config.toml
n_layer = 12
d_expert = 64
d_shared_expert = 64
activation = "swiglu"
router_score = "sigmoid"
normalize_top_k = true
balance_bias = false
n_kv_head = 2
rope_base = 10000.0
init_std_o = 0.0
init_std_up = 0.038
optimizer = "muon_variant"
seq_len = 256
Below are experts of layer 9 (counted from 0) of a mixture-of-experts language model. Rows are named router (the router's row for the expert), gate (a neuron's input weights, with its number), up (a neuron's input weights, with its number) and show model dimensions 0-127. Each number is 128 + 32 x the weight over its row's rms, rounded and kept within 0 to 255. Numbers have three digits each.
After each expert's rows: a language model's description of what the expert responds to. This comes from a sample of Wikipedia text that the model never trained on.

# expert 14
router:118116118163150095118128131121137070075165106139166119075118089141056098124110133095147148127097114107094079132120139155126138149154117125113164129121119066102166113140074114089182116110115151200108179158194078111115140142094143089187115145156149057080110086177102146149151147100074150129191078101085126099128102106110129132131112116139108146101184157059075098152123077069100184102099
gate3:145171120155143099080073056154117120223193106106161152086124132127113082089072126144118159115076104163138110168098141107110111135119134116125089086080114155109119113107155156112170107172050168075077139062144132117128125187144141126181099072185059150120111165073171140174115151122151122157144115121115131111177093095115143167125156133137116117109131157059124113142180111112140125143134
up3:120114137144154133171157157137159153086115195138125146072177137110198132122074159054122128078154192199131128135124075173174130133144082140133134161153154102166153161125102144121115142106183148161119133160099140144087145165140113115062115162147135113104176124099069068140132143121112133100167125184163146120127121148191098096100078077145117094191036148156130132170107110146107144130156
gate4:119108112125127126127085092101118139153138128104107109119123140095132042201127083131107111166127115170103095129142116181129133156131130042142126080107125097140163120146158117086137152135131086164133147167077122093140116159134085152126135123130111186122058156120129114146153157159098165085051084143115175086034143057102128096170101122075144087096094193042118149126150129150152164129126
up4:102105132191153124104122086141096154152106103072066173133167170089139089141062158103146159114100151169093099141127128162166189075088092146167164165208168102187155109116079106114066167136159117169124112092171152137105150132116105200179173184146166142136126135127120109098142120104162138083138145095167062120116145110113084110126116130148092105142162109101141190123170129114167126122153
gate5:079084128160081128090097109160141103104104074095109105118165127127123100151102151109131156098138111139107083155095073098125135086102148135124187129083142146111127170161107162122186112145150094117109144124174112170142136183134111147105101073128147101145088236158105201129090202134133141137127126149125149105149105143086114091150183087127168202195142104167123091161120141106150216100135
up5:086063047172116116127109095111170057092176161166149151136132157128143045132125128149073140107180090136119112137138094130132129100141124117144177117146133108141137097124101116107157024123058084159131083123168118157137154144137179121119128117118181091146121118140155119154117190106158137138129169111071123192124084168095091137098106071138147143091100146098130179117128155125191175141168
gate6:170131128113128148138119192090069124168134093189114142090108190134181123071182157077150163128151132128162112107131125170177144146168112092117107163114149139204111110176080143159123123151143140119171128182174173174151158159138108099118125081134153227148101076129097137139091049092176096137126160084099144095100164094137110158070138113133109139115152150163112169145152165112116155128143
up6:095109129121140176095159179060098089092145174176093104142127100149120126137132074178143160117173141140123201134150194196149141084208160116112132129140126111128148135132148153151183165144108146162183066146164138162148130102165147128141151133087146163099169126087100164110176125120140176124160130143131125117126134074110143094140093132194210152175153145153160143144153047150126152154163
gate7:133151102129145146102112135144099150119143157127115119069125158070137080154060104131158179185133106061089083119105087139164139161143198164062121145191119099114174117147113143128169161124152116168136119147171091132083091092122132109139152145107130067109132183148099134090138192095132113128183115153087068149129132172068130130171161156191109140120178102160149133153098115080057124167114
up7:156124082089204137136177130139063105107083121152105094109175093096113097106141068100125148145153129102116123142073135154181161126149099158135176053133073140117066152098199125175163104070135141128135154186139091160141134060092097110198106150139149117155110115060157161143130177115114115126116111149133108091133142126153135155116141104099101076116129135155112131091196116202162124152154
gate8:125118190072093129153136111115156112152121143141168123122115117142175081071035063136092166105178132115085119163134147126096114146124100152135178136104137067174093151116094140156166108159165151138134083131158132110146060154115103125133144128085083126096131135110092047141162141105146087120130120205065128098111160119131140113174097103140128153138071142119086100191151128129117199050136
up8:136110147136190137121115126128155074183137156160091124102159170068133104153126166142113144136165107091120123135145092060098119175136115093138077082130091133158078139186102142153119160160110182134122050119194180130127109119137071140107137164121133126089172154122131107151083111130144081051188082091156144100155143111105102169130055123101105151124187137157110117119109119105070062081100
gate9:147145138110139100134140104113058180161119141113133097086107136138168154164115161142166097180115118103081130143098100138132144146200101155136108140155141105126146169164069161162169097169116127151128118159155091028089166135071104133109117159162127049116108110140101116174129144146172141119113134165067180079120185084106084194137086079108066129074152096105131185134142159122118122135149
up9:159162111114214073175152083112102112152151137081102103102114163138112133160106117187205115139069122088116118130127077195172168143182109095077101142115128102113138110145142132129162166134117089121101128152129137103078092172097166173168139154149141115119109100129097172162201103138129198136097131154119082084117145193107073180163107100128133111145141129128132167155080111129066118178142
gate10:148167140143078105149199120169152045101132146153128149174138090131086165147159176105130105093140115095109156142110140137115122149110102167107113135165193124161178136130126107136099145093094119127090136123164108167069167153148191081152157197141107141115083130105154109160142219043115126175192129128143121135077114074159087059157157128179120080130103129113114103125111164102112121144141
up10:145109103135171081187123112126117132165144100121107106135190105147149121104112080076079163142124145158102122179147115128130138138145140180227113091135137121132125158109147134164072119142125146164116098128135152114147162151092098116161174130176166184146140097215109123126128085106067101121167093036116122201158128181142163133157122095152124140138101099144136149136087036169152129075143
Plural s, ing and later pieces of compound names, plus direction words and nouns like South, north, Green, out, Small.

# expert 55
router:124090153144180100120145127144155139090125113136193124121109105147108083132126117106119180142121157089114124078132102138172110106139149115117136085122157103137177115166114147106183107114168090129114156132134072074081229135166107081156139175184104124054145081170079152114161136130150139129107111112070064130226182173097105098106115112124136162108171126087132125144114108107057178123137
gate0:130084109156062093146181169141134135142104075161144079114105145145136083135169087186101157221121152100151127096089116113161099183115168135124082048115155092176163119128111119108148131069130135121137127086154115137172141134202147178136095194182150118100146130155122149155178152154137109178195114092130166124121200123128127159111106150177066153126131152143130174121164135129117154107131
up0:168127133145163142149125103107137105129130135144125153168111177126185203069120110122131131162094133085096125141115174083175065089199151090119139112148189139080152178130087121173108134113147138116135092138141109100130166121092135147149088088148107155096102146170135118102144085075052096115104103116103136129125127154238144100128209106103198118131063087182106124109141126159150133108137
gate1:156102155136146102132109137153107122139083162160122144080104133204067089117129065099075131180106162074096162084120121145131148133151134137096120104174167158150135117119110181193141146108187088116125136087123144113091177149125127176190140129141077171117102097156091136152177086149147150127163116088108148110140097101133119031143116172091153088174112156085099167181090153165123095100176
up1:100146070159083129116171131096102160114132104158133139094161169108187166109104110116096153142149164112146095197109146083110078136092127105118122136122142054104121123098168114059070125124129150155108166139038105112128095094113205155104126151128122151150077155129153135147108135089063171090145189135149126103134081136153165178106150099113125183116166135179113090148161124063157175110078
gate2:102038128156158151150096158121162135140164106141119083175083143106107180091160095132129136138098124080100130119108135106146090156105082174112190150082122096040028120090144111123152074121159126083110097143113077075163136119207101144128128128121054106088089153080140111141124160090160084153110126138094103149143164117089144143094139156087168132129111139083139133128118098136130193129124
up2:113130070073112151121136149102089133124159139170075111143115136154199142130153132170161170070162195162173099110114126146117147072129077132099141127089119137134079169134165151155048153131146146184130110146102122129080136129133141063198104162142168131126122154132157114137153084077109139083137132142153107043126097110126166119115100094124102181193133127124059114087175115083089114178122
gate3:127095172099100114136097105153179143132128125125145099177129132135127134112184144103138104103204087174080133096164106104088084098103154143101146088088123154212131081105137148169103148088146025180114161147142112107150132142130155075134197124064111110089087144127111199105111079136150136108077116091127145132108127129088155099145102113140140144133173154195110116069112120167096115126062
up3:131113106089179115109232145102082144179074169148146157071114148095145088109126128093075140081188152131188141132086143124095160136167115059126139114141094146111047113083134123147111129132084152099131165081118153113108201105139136120106083160101116097127142105151109137103126179094100142087098098152153202152152117187136089128141141165110168111118127182092065128139136166128103095124121
gate4:151097142103126138114141138106168123171179097081143112114105106138196166119154137124102178135138098168070148159149123150186104203110124134102099067157054131117087114153192185125114110088174129149105077142133097138114158084116129117167164124184131113161130100113124084048087149173115146145153067152115074149108147165125128165161101199152112073123142173135132157097138135159150074146102
up4:037140123126094206115143135128161166120140173108104128126134177136186107087085092116114140169094106121156103111170092094121143137109104119123188070111149146149128105101132158109129135118130151117053152122093105151136136107133140093097133125103152172078135164125135131111185083101144138102164211111154115108100068190183128147121174059142137114117194159181180113132097177169157149163088
gate5:102129110115087098107089107173165138134162108138070166095105113146142089108104151154206090136190085114145187135075134143062091138156137073135179054118106108132071098145137145145129106100101125111116168167149101088082152144116166084152142112172101096119097148133105138058086144130122103102128135119087108118180186131069097103145082077154131135168185114097107082173114090114116101167151
up5:154093131127157111129135147101102136133051133151101102084143099101119166113124158066143150141115143103079117117165098156139149075077099136170131166084098107127106171181174107114087136104150135155123174146155139135169133118105131158110121108158173120094156183138192146108109112170146140032183115127126094104128152119152128061170113121195118074110157133149179125119206111148217182103104
gate6:113104093112208091120126193132152203106091122129106094127100141098135138150146077147109082151133129133079134147136163182118110062155119090139125102065165123165105138113163090163144138115139112184075151164107107078108138144154110119144095129179115140149145104164149094100111184115180125145114070161068081052137155168075092134112059093082117146124137079154120136133120112118137190075111
up6:124109122131105120137129105137100115129132087117140125124138087164165124111121154143169170113110145104137163149046159123164150165101088157156100072155161097140159108210146110156135112165127187108156110113099191176097178140109211140139123107083120104151114118108087129205115105104122148095136170090237069161142147106080110136167075101146127115139155112128212142139094132146140127146186
gate7:175074121165137182090109177114162148139109061164167178147125180044134117140122123105136191161150136129174098091131129129185062134121121089105173111139131119145152093136074172207183136091124083155095137120152152090147163127088079152133103137148135136118142077110093107117203117146141123137095111114055121110110132144102124188125112128091122145119097123119160139153164121148033151133158
up7:178113126167157180046118144122143094142143069145132125095166120119108151142090089146181080216119142111099096153117108132071142109118092085131102104174158140151175153111061124125146171146072076156123122126119123118124200118144127095121132136102144150157108145128110135055150114102132099140114127157098177137192075107158093122119165112123138046155149117129185114130092079150052135184133
First two-letter piece of capitalized names and words, often after a pipe or comma, such as Sa, Ta, Fa, Ex, Mo, Pa.

# expert 58
router:126118086160149084114170138079154095073157135103215090108116124162098112065095127086113152171075127151110084130147084077130096146108117132130132094112135094100172149181103119106080144132119152149104109163083121070086134161094119074141139120153058115121044097180101169149083126088113113152155095129115129079169063111141150160090159158104165137133149155087103118153131066102117155092114
gate1:136096132131089121159077143150092129140156175139191061146117073144115139116143141130195121122138138144140218095134076067121126167086090148105151142076097112113160150121111098098135098164179116133074109139132147092131123125114152081142118111131128188104027056097109159168142106128093098111108140152090111149175085158113164145151135127128210062109123113067114094077110128108125124147132
up1:078105158122134152189152122099144177112149094150158075187113104106064056096117120180160127107161133100175087135144163080099119127116170117118176148099111171078118091131110136170142063154086117121138110128115155138132133201122129126140173110117106060079078128102085129138161139059126129150128032134169201150107089138124135162179105139104122124119106165097134067103138131128125103160143
gate2:148132114086138202110082110128117151154170144113142184094099125141125161145119124130140140154091197105068114085140064124107131157161122150139161143093145122107118139154119105161195128169061158143182066104177149135083132162166220105132114141135151161137164161144075089105081156040130143164134166135150163144105143196112150089143189099156134128152111146128130160168174087133094122138131
up2:122144107162163108107168147143125116072097165183154121125132133091155123126137120138144139118165122182154123133085120123177107057115124107159069135174116067188126129114122117107103120116163088114057148129074158064122148103116134200148111086118113136168122082168106190101136150161121108093145053101126108091105064060140056108142119077146105142078154125117163142090111124154194163154167
gate3:144127116170131099105146171100126168096098118144176084153115154102081094128101131105200074160116127140130138154087091132095151103108132142175098091112135137095121125182145103186125167189137119197085106172048154112119126139137091113148164150103084134079109116153177123193071116109178113166172144136140132139131132076089161168112115147109116134112169121060137076112136047082103183099120
up3:154123132121138138124137177065139132066121137105132112125073141161141141146074111111182101161161095121121090122071138156127109173009124133133152134167081116145086124178114079140136161129145088152123079165057093154131130110136169167149142074156097106128128084084194132128108126101125108093106116113169158177169112054105131190132067113127156123062122105122099112175122108122133107114077
gate4:129089069130126168099134113094167099130141090164138043145147067095174155059108105159185077129102144129113138140109105118067120169055112084168134095100110139135125122160113121100138155155102117113179105114091143125076128145109129069079157121146146126112109117134149096199138161086068115131155158131149114189157139104145119117085156154093193143116115113098137200110149104112067087078085
up4:103106092117151148133103150135106150133140139122079128131121128084101150076135114144174194146107139114172108115124221134082092139151123145121153184137107123162077109164075123156113144148174114173162108072083097172137113160077120094107100079156107133170148144144115097183176089096086087084110116063126185149138142097127121141116106139084110160074140078056135157158125101118142078144042
gate5:115142150083149128111145111140165085052144115077154085077170105183158099072121077082142106100132146105128088139137097129105053105172171127130133191147133090121096115160151134143133242047140131122179124147160109119156067084124152181114154129178163143126098086116163157135080120097144129146113110138078120139104098134108111155105148143047121110123148139163132134169072126127139140163124
up5:101115133080115179179102144142056123130160136126102142154085152060131136151119115138121146137080139182187162118106161186100137116100088110168144144082102103138095145117209165122117165094093090075203155114113134087123104111109146127143120151085114120137134139141169099137152092107143144138115185172066148076172117204111086147141119145174109132163101101126124107102176175089160173086190
gate6:114194162106131184068154144151074180098109148097145124130136168118146149150088093086202141094126108172129098104145118085161092120098114106205164126186145059101132123151151121122175172130109180147111154109103113093141126085158155152163141130130104155091088110126156148138096102179129162146103144161154116092128166184137089141113210129155107087110141147112109120078039170122067132140131
up6:061213124134094116166167132166102147084076106115148121150145172119139125085087127144115099153128106155123141134139137128091095101093100063131103151104157122126150083120116150128079111123134106149125130078107104167138118184137123181107135125044108103127116152103130084114121199119154094145066137103147095082174141176143110189071153071098156203139181167118151127129079109092057165128155
gate7:161095200119228141127044142103106122178127093090157147095157149124102090116151135104139120122140112043124125144088159128147061153149189085150129086061127155147051085107160117115116135147090095180130156183131152090117153091125110169094100063114149104133135190166128145160176103127133098145115107140118125143124097128098133149129102194111164142126148091127137091110073126119142108145087
up7:149151146169121110107096085092070120148121063035131170107153065154118143142150112136158173115150092071127099133093161094130126132179140130102155149145175095120102126121122146094124100163104125232058108122117104133189154124099153089103118113116133137187117119068084126174151200152149134183145095070143111166105117095123117178161100182140142122138176163121099124094107138156159153148127
gate8:139129124079183191070116170099105141113172057130179108167141158127120097076095168092101113132117090154119173168077140149164134140148131145108125145078077134124099095172112158159126112158161089177144096172101091137115107213127158106086139142113115170162153117194120092136177128067093098096059135128158076134104105144134151131142137120093154183170172141121128167139125092143118112072086
up8:117149160123100098127092158093138144109120155164170090166114128115067147123167123116097104184138104147115146145131180119127105125071138165118122148118163148099115123140131111155086223120129139137123124121123041140098115099118090121101146154159115103188069128196135064109169174166107137088157133151203069162162086126159069133125162149118196112113155117140074145134188144131081116051128
Common action verbs and their endings in narrative or plot text, such as reads, go, take, gives, stipulated.

# expert 54
router:091125144132148111127124143113165135084115162082147139150149148193126088153079162113099184175126158138118086122102068123136105128119138112135189137112118064119127124177120134087139181165156120099141129092139082097081169158103117046143119174150114130054119125174084178160127130097125136145124129105108098123188148187041104077135135130101125107080184152116077096136171125122106200098081
gate0:167158182101141132129103093164140081132128162107083148116121129140115108155124148126150109134140162085116175125119154148115189106109128117166192109111091099103063077165089132120105088156179093129105075133135084156115122173066150110186060124050141118140100155114092073112120143102077162121186129119126118109153143140109108070186074073138166110127146098141036125121186134142118147179120
up0:120157071131151129182135163125113143138092133207087124155094131117154119130092084144155158079171120172121069158123140167087115166071109132116143150143132107148131121152099055167169133094149095151164115150122134156023202136158175142132141071134090083131147184152169165138058076098110100151160172161117128090164129135094170123129164137137161155166165145126152120116128149121160166123183
gate1:107093116146071189116110072143180106093122145133114101152134148186214118122105081175147098189071130059137143169092130096141125138106155141157146093201129129090190098087144148089097204119173071073150129149069099125132147136114124100154106145172111091152088105146151137115108157158147085109095155185125134074140185111107132113132149110085117120164120145116124164134130129172122108097083
up1:116137130143145155095131094134106123113132120135163153116150116095152122157066102104147148118152099105142179147108148142101101127237091180126166128138116173117131149131145081110168116127124116178144172102192112093092133134103187127146117089093158114091199102142064104119113155090130143065133079091239181089087068151167091133187139126071125124146156138135132182106136080141117135126116
gate2:077158131106165166076117153085135057112144095112158099160110120118091099173135144092131160082145179139132056110142046105131175170143112117149163096164121146112107104129167110082130185146088173123039083134088111092132116106099144090179078163069169148053122145156158175168115182137130114154123106086156152154110178160110142096134157119146143086108113135143084101109116117143132161122113
up2:087118140101091077130132124086119115162162092105111144150145120129138141154142113113141109140129189177199191031077081124137156148141115152183179130164115114167096128120114144188115132164140097146084121118087100140120097101119118124113011134133165129096148154155174153159197171122132136139180065075075151132088131126116155155149099152137173155143150135119097098106099131112132082191116
gate3:162132141161208122079135106106130091105089148118153177168150100145163189160149110140094152149126105129091124093096118137078113149172120059122134040141099143184101197088128138125148115150168156117133112121123136122118182084149080134162112148103093149087116208122121162151112153083096126136113141139082110106125117102114050166097116107125103091116053119047097163105165099111141158094152
up3:166158059069052031144153150126114148098127101113108130107092136042083140182136152100128111091096151101126133099171114169181144131113187174159195142118112151136140121137124173140141133055128079188105122106153137182135117148092133113137157142151144119189108117112144150091117096149106155147100124172146154144183121128173098106161134083154076096130192109114186129129147140160135120156137
gate4:154134108142159168096118118112158089112120138116094156115119180157200148146155159131151079122153188141168137146156061180084160149067134091139141111082157146135116126127143098077173144142095095079071149178117093081143150137115133085153186116166147118141119144196125074082123130115103203129131144129111135100155189132127100131143139118135072129133195123093205182197090144140119157102117
up4:122163122086109155078106167125181107164096138095110170218125165176206168147149156120119148150105126122101148177150095092129094075127102154101137083149126163147138110196165162105090121105141116118100182160145048121181150112107163112158168120049145167157139125108144149129114109148093133087145117085058147180164116157129065117125160117106118090173143086140109146090130096098147161151116
gate5:080109160077140114110054068150111140117110099069105111094147133169136131117115086118133051099170165166120127091165124100129113123122167105178165204162193133098072137153176150089122196124125100146083144144088171114102070138110137100116124177119159107140105114116133148084115165095092162126114139154111105066131128155052114140089126101095145131119155092155117178095099087087132088113073
up5:129107142207116126151089084082192079112137127115067148099187150150171125099104118108158122132123107120142153162153169141058156184159212117102126172157188118152190126106150176114133149079100105147193128089076129155114101135142134054154137168144181139102131130170159093124117128140083073171152171161116139141121123127138126155196091113085151142147113180111098131147137162127138139163162
gate6:121098087118144137087174165112102110099162155063127090189108183168129099133121108153147107233108093124087164119121083133122146097156100119115080137119122084156096115141108167143127107132116108107185137136155161127093149139146101122167104175113076134136163194090110121122108096147096074105157123178131098133219082146133122120154037131101198131110149164159095123142125194126166155147147
up6:085121118152158147115122119177137113129146135133153098127090129142124130148112099151092162164124131088109152145107116095124140117189144136088213136131136156121127120154087076155122101079120175152103130097113083053049077163134063162150136089107117117118193119141133143113110134193155113125086097142100155097187180124165175136131180117119133096086114167081157173063058083109061140162162
gate7:099088192106045156117120116118099159134081065153173153116149116126068098153065190114108109183139084096114091158134132173099118089115129129157129094120182181154118133119171132129138101156168148133130164118076095110107120124097152129115130177123116134100116094146092146107158150141135131119153149087133128182098161197076130067120208163144080102123106116146078135138073098124161080061155
up7:070113172172121111092146108120133133153130137094132170111138135094163206145136141135149098164077113137189144115119134122131126113161144064126152120145131132157118058162075172116183154130093155209150125120109162154155062136136123084133184128095114141107113155163122182174138101152179147130084168133102113186078110081098106108064135192156089127131095145096100119088056105140170124104076
First pieces of capitalized proper names such as Ko, Ro, Lo, Bo, Che, as in Koei, Byzantine, Android.

# expert 53
router:113081146129167132118122125093171115086129158098190142115106147183127107150099128115121144197095147106121108107084119108145089147121171107149157128092117087123132134137076166126163138154127114115151117078142096076121150163105131062126117176162103117066141125178102165159160120102102128172143112100129107148207148142000140080081137156084113092072184143113071138149170129119082147078127
gate1:155134170173141119165103136115154182118135101083095155077115106151151105158145097151124145153146147163139131158141129160108138120086095151124184156106133119128106083090139205123216171127144138145115151168154137078161092130123086182140109109096174179081122121121153162158079131125119113189119149142064120098197117104079139129202135071114098123167156132128159147079149068091047109134083
up1:125115182115119131120135138105141107119119106145126099138114094181089087118144145174103069075142109140167149154099050109136147134192109104098115181182162141101125164174117150143117056094092117178101150122137131098131061175144126148117153147146135201146103121093059103132044111082127117175149068117101114154110173098157103082076106140137120118132095110099164161112074160202108128150152
gate2:119066089138181142113122139122190130109100099142156120135139111156114164156121142104074124151167103131062148170086175182088163160110146141103100129127073135107160174082135142156157091075154095086145076157072121179089138125130103130142119097088050078104165124113134157154141138123054113163117078098127162121127111154115060100139076079117141075137080154087110134090175096084127094120097
up2:092109149048127079145174169147166129094089110124139137109077133176109104129150156130148050147108128091198137110162129155083114149164178173157073113146108099125110110151150162110159117149124089132137124120117198203106157052094024149125112118120113078066162123101169122125132098108128126142167174099116111109126128129116075084163057136130114146122096154135112163128174120123109162156122
gate3:105032102146129128140157135062174110109106143110138201138096072140130178179130193102097095187119124122114155107150091148131130086103115169096133144147128143132137140101136145166111173093140148094150095126096123120148164141053119095103175087163135140108145150212087160098084150177133072086108088146122085119118183119142153089133123150131180076107177115153099121168117170114113173089091
up3:110138074150094138153130121127111076090098114099117138157096093148162122127101144128141162177149123091134108140100051159082167167083080112142123121126099143174083094058085152153076100121166162091133144134110106119059128166122130087144193102129143101096136142175114118176102126168135124121078116126145130113062120147153188124140119111141141058138018145177162140146142152123125187071087
gate4:144089126086144096096076101095099081185127168117119124150122159177154132184116109121160145120083099146167163092082161124133087148153163132158096107072161038161117096137129169121178127141089134186121106113105107099208093128163120145200123118101104111145107185192155071104154152142153118134127087086138131085100064125096114138158100131168150148117093115171108123095139130084146182159168
up4:142107139086196167130116102152107145141121187165111116133105146123159124117172109119128142122088170131007122115092116074141147112160110108099109110098119157157075143117151125090092100118148083147143160134114153102161121050075167103116116115181080151123130114098055170132153167139132112105092124146104108103106065124140093139085058140143140142101156062169168114130105170148112162069200
gate5:185117147149107186151075125120125173149181191078186140118152153145123161126130119117093123157062123166032125107132100144157135069089108140117084186096096124141132107099165118085100127107157167097171047080175084085148113105136098161162109097135120127113130125136145132213109139177140090125097172138179127134160136121140100099079133088142107150083148144124112137158117113093176077129105
up5:132201155107083145117074131127078137112154127142121131082147103161120047141188122147169169131215136104141105153102126168100178135177097105155178116162102099104138151127114112119135167076161067181138142142151129099139081152073116102139114159172166109087125164058166140173113161083132185126151151117138190132084107148100079081083098129125123114174106163156119088114131170108167142121131
gate6:117087163144108153116138129130078149116167224122136174177136179188090115172086124111129131111110171124138119137115092140122110104144148186158120124112111167070115103159097136144152109140080078137207127128115109110066070129137215149160097159120040142105199083158125118133113136119122090123152120110129131146142182144119126073136180148109151089091129160104083132163066148100127078115116
up6:105075157115147127125131126123145145117102114059095167140115201103126115168139084115178169137090186107136138104080090122153110134129116083140092110090051148080143151165084156117180067158143116121070096162097141111129125183146129091146114125098113095117143142200156147115126137150111104165167115126126118172111196086072105143118195149126149127101138059065145116107092144080105056158153
gate7:102094169173121133088141075107147182123121091129116130101125079146130128127131183114066119058163142114107098136090089143165087116125127109098178099083110186168130176137106116099127088116153088142171196132129130148066133158107112156126187128096138188104156153096102120070194226125121150088132155127151148151085122164149104090133193110131185110088126157145156133105097127184105160146131
up7:148100165153093104124156122105108108086145163118194119127134110158132124122099129131182089142138114105174143181133144163109212162190092120132107048140111105076168114138125147123197134132126146088076106103138176087120092216142088102161138109127120129184154101155122120177097146148185134109086118116125054177166092124160152118135104139113088174126132124097154201168184109143109153083127
gate8:211142083121137161133138144077135115117111137129128130110086193122160145199101159154115096097112177206054132128085124155141151184111105143104163130136093134187092185116118132093125145134175124125112167104162148115157165175089143082105122184119110130111157084133155129133190154095155165063183134175187106108115168181131094119111115168127163119112167122140090161129126118197100115097097
up8:091147129090118106169157129175089111160202073141109165143163103125127112102118058117068122158206137126140104104166096146169189161154085154119067138117142142081123091088133141097116125091114141114123167133071122142059115123135115200173162168106084106125134155108140203089144147174151103068164108119068123194135132105154150157103099099153123138157109121124133064118147090100155112139118
First capitalized pieces of surnames or given names, often in credits, rosters and lists, such as La-cey, Han-nagan, Ni-gel, Shan-kar.

# expert 1
router:126066096121182081098129107127155116146148125149148084079100127143056123149166157079109116122127133114070068128142151154091083158129113104149133104161129062167196126166059116075125091095181110192139172144190112093135152165096164118167164181151167081129101097134096156158147140111128100148124091078074133120150095146124088107172156121165150154126134188102090102143161108119114181112131
gate8:108102155081146146098114146075159064135150123071186075085105153146144098149104092147194122126142115189169124158182090141133161147111074138152169170168104184179119185178099126102100077239163116077161110125131113114126135097169092132136174090087154124129106156123089090119117129129137182169128105160135110110072174172131115101130164146108158158137128133094139151176145143130109125153132
up8:173166098108099144160145079168158181121089175145152141136113084134104089128135105127116175047138115172071115136165076070166121095105104229111139099133145108094120134145181114102191132076125124134141119133097127089153118137111068150165128114112129105044107152071034133140147152101092145136150098100126143129064138170150136086132129086151099104120092175133174141121129107127111141091114
gate9:081107104142127144089098088102121076085140172090108109143138148111139110141100235082146113137117141160125111084126099200096128094140121156177140139124095121119117107142125111104155158060162093170115115142126135145123116140129108124139198100166105100136065085134118155124163163084176090150084153098109183114174144187148116060162094088168158111094118080125058126087111104102178129175173
up9:163171094137124092065079082117111101131136121132109122139104107117110057193123177120153117108193121123159175115159156186115121138112102137133120084152059139141143163098084162153145186132193101118147141109183135145119130119160120129142079165158148123116133120139104123147121124132089161144124156061188142113128102085196121140129132100114177079124118150115037113192221104132102080129094
gate10:131118147140162157147106149152119078145075136078158173138109138117144119140147180149150115176175163144151137144126115148117098097134135139168146121134082070138131123125075089094086135127136063126153111141119133107149129097066123144168079129111138099112055110137107141131144141204173159118124064115191099116116163081002055109149116115152122191069097110092083102157113139128154131126183
up10:093105135113177095122123149139085082111127100094135145151143113098166118131126132111138119132106108085108095096133141185176161110113145160096091117158171143160131178121100157147161132112067103180157160063066127133124119093090094151134100193112145083120157130051163144124146147099082086141159155114076223145108096108091116139103167083100047109183090083110083083111119114152127184151145
gate11:153096103091161131137097165118087086105101138114147074155138104176090141109094110102122156129072154156103146142162122143111066088086117147081106144138140125150205127086099135118125136164122128147154161146119106097081109133159158122143118170108209114137094104119063095105176181099082136113087144105161154102124076090131139148172168169197093204144165125197079083142146078179120136119155
up11:189103150137158192104160104105172129142122125071152124109141161074179133165168151073105184067180126113138102120073112156135149135121157104139078094131084136114108093131130075132122120075130157155088128126150095172183189126166175126088137087094130139086171131105159184120193138151059115167170112143084118120148164111143153075128161138106065149093120079090119112109107086108140103128170
gate12:081083178127189083138151093142155064163134161081140153123101091082145119139125127152183036118164098219158184104149140129095161177131068137107151113140126143133102147142099100124166113132140099167157137175102132118116124128135114124156152119128126085129091114157101162134184152026146161149130137157145111119141136131109128056156184097163153148154115141096095092101188063111102106115132
up12:174211135140135109097144187110163149105084166128118112165135117127156126105117097121107112113107148080176079066080171151181180118179140137130105125172141108187160152156132064182053150145148136071126135099125097120119068179127113151080049168138137109141167148109140131104085073171168179123166128131123103115125168165090164117099114143089104132137093151178092132128152144143130089091122
gate13:076136115132149083099100100176105091141179083155119102105058138089120186129103154137104152200142147155112166104132173139100093148125111097119116048117124127114080125104139117100126066113149068122139159127106138153150165078086144129182191147131122104112079065129085120149130172104117149154189149064161157106113183181165119100131146159132121124142178136038141102094116117136080123096141
up13:090153108160158131128217076146117146117142126092134069161119136100131190235124145095134130150118119196159173106099181121101077107132102128107135171119116132140102139133090100202168132078167111173162199114111159131177135119109149107143124121158148109102096104120135187112172147162168113172101135056127142144150145145183150121120111137132116120156125136042094106148106075088133126089121
gate14:160090088150136136115157115122105136119163153142167098111098167158139181138123129070110062161179098054086083117125122102133036148154048091141153113180107105196139221152096139101132115131128131084146161121116134110119116124138072161136169202138123128117091137129105108126091126135167178118066139113108159073129107128069166101161146119117127118110143184141143104122189091085118125143114
up14:105117065116084103147096078154105118087164171089112136151125117149069091165156133137105147191151117140151151172092118091094121113124140174082119164104107122140116139099125149105147124128093090165142168152100110092161178143197099116072131148113122121119148138135094143170111082095087081163158163119063134132208103203111130181147153135148178138123117133116154188121156110162095071223113
gate15:065168105124171121110114117140136133117112115093099071070129140117094154167035066085186101110146096076105048103082134141116123096131100151148157135129181129159143150066165122125074148078139162111104163179154095091135133163121176103126135133134124159163095161132143160115179112115115127141109121166180101070094156135161101148125203111126165124104146123171111103190168167146103156170156
up15:109190157106176131118110132137134168057125088104136183117107110133141129128164118171097169098156109124139137070108155064158072174153117161097169170106120132139121172086088126144108037125151146110087170163137143156125098179067136156096161134161134117109132119147145143164187184186092138081132116137083146097057074142134131157149122182103147111158126162087082132129113100133202152148130
Ordinal words and suffixes such as second, third, 6th, 5th, plus modifiers like long, short, round, final, and kin words like son.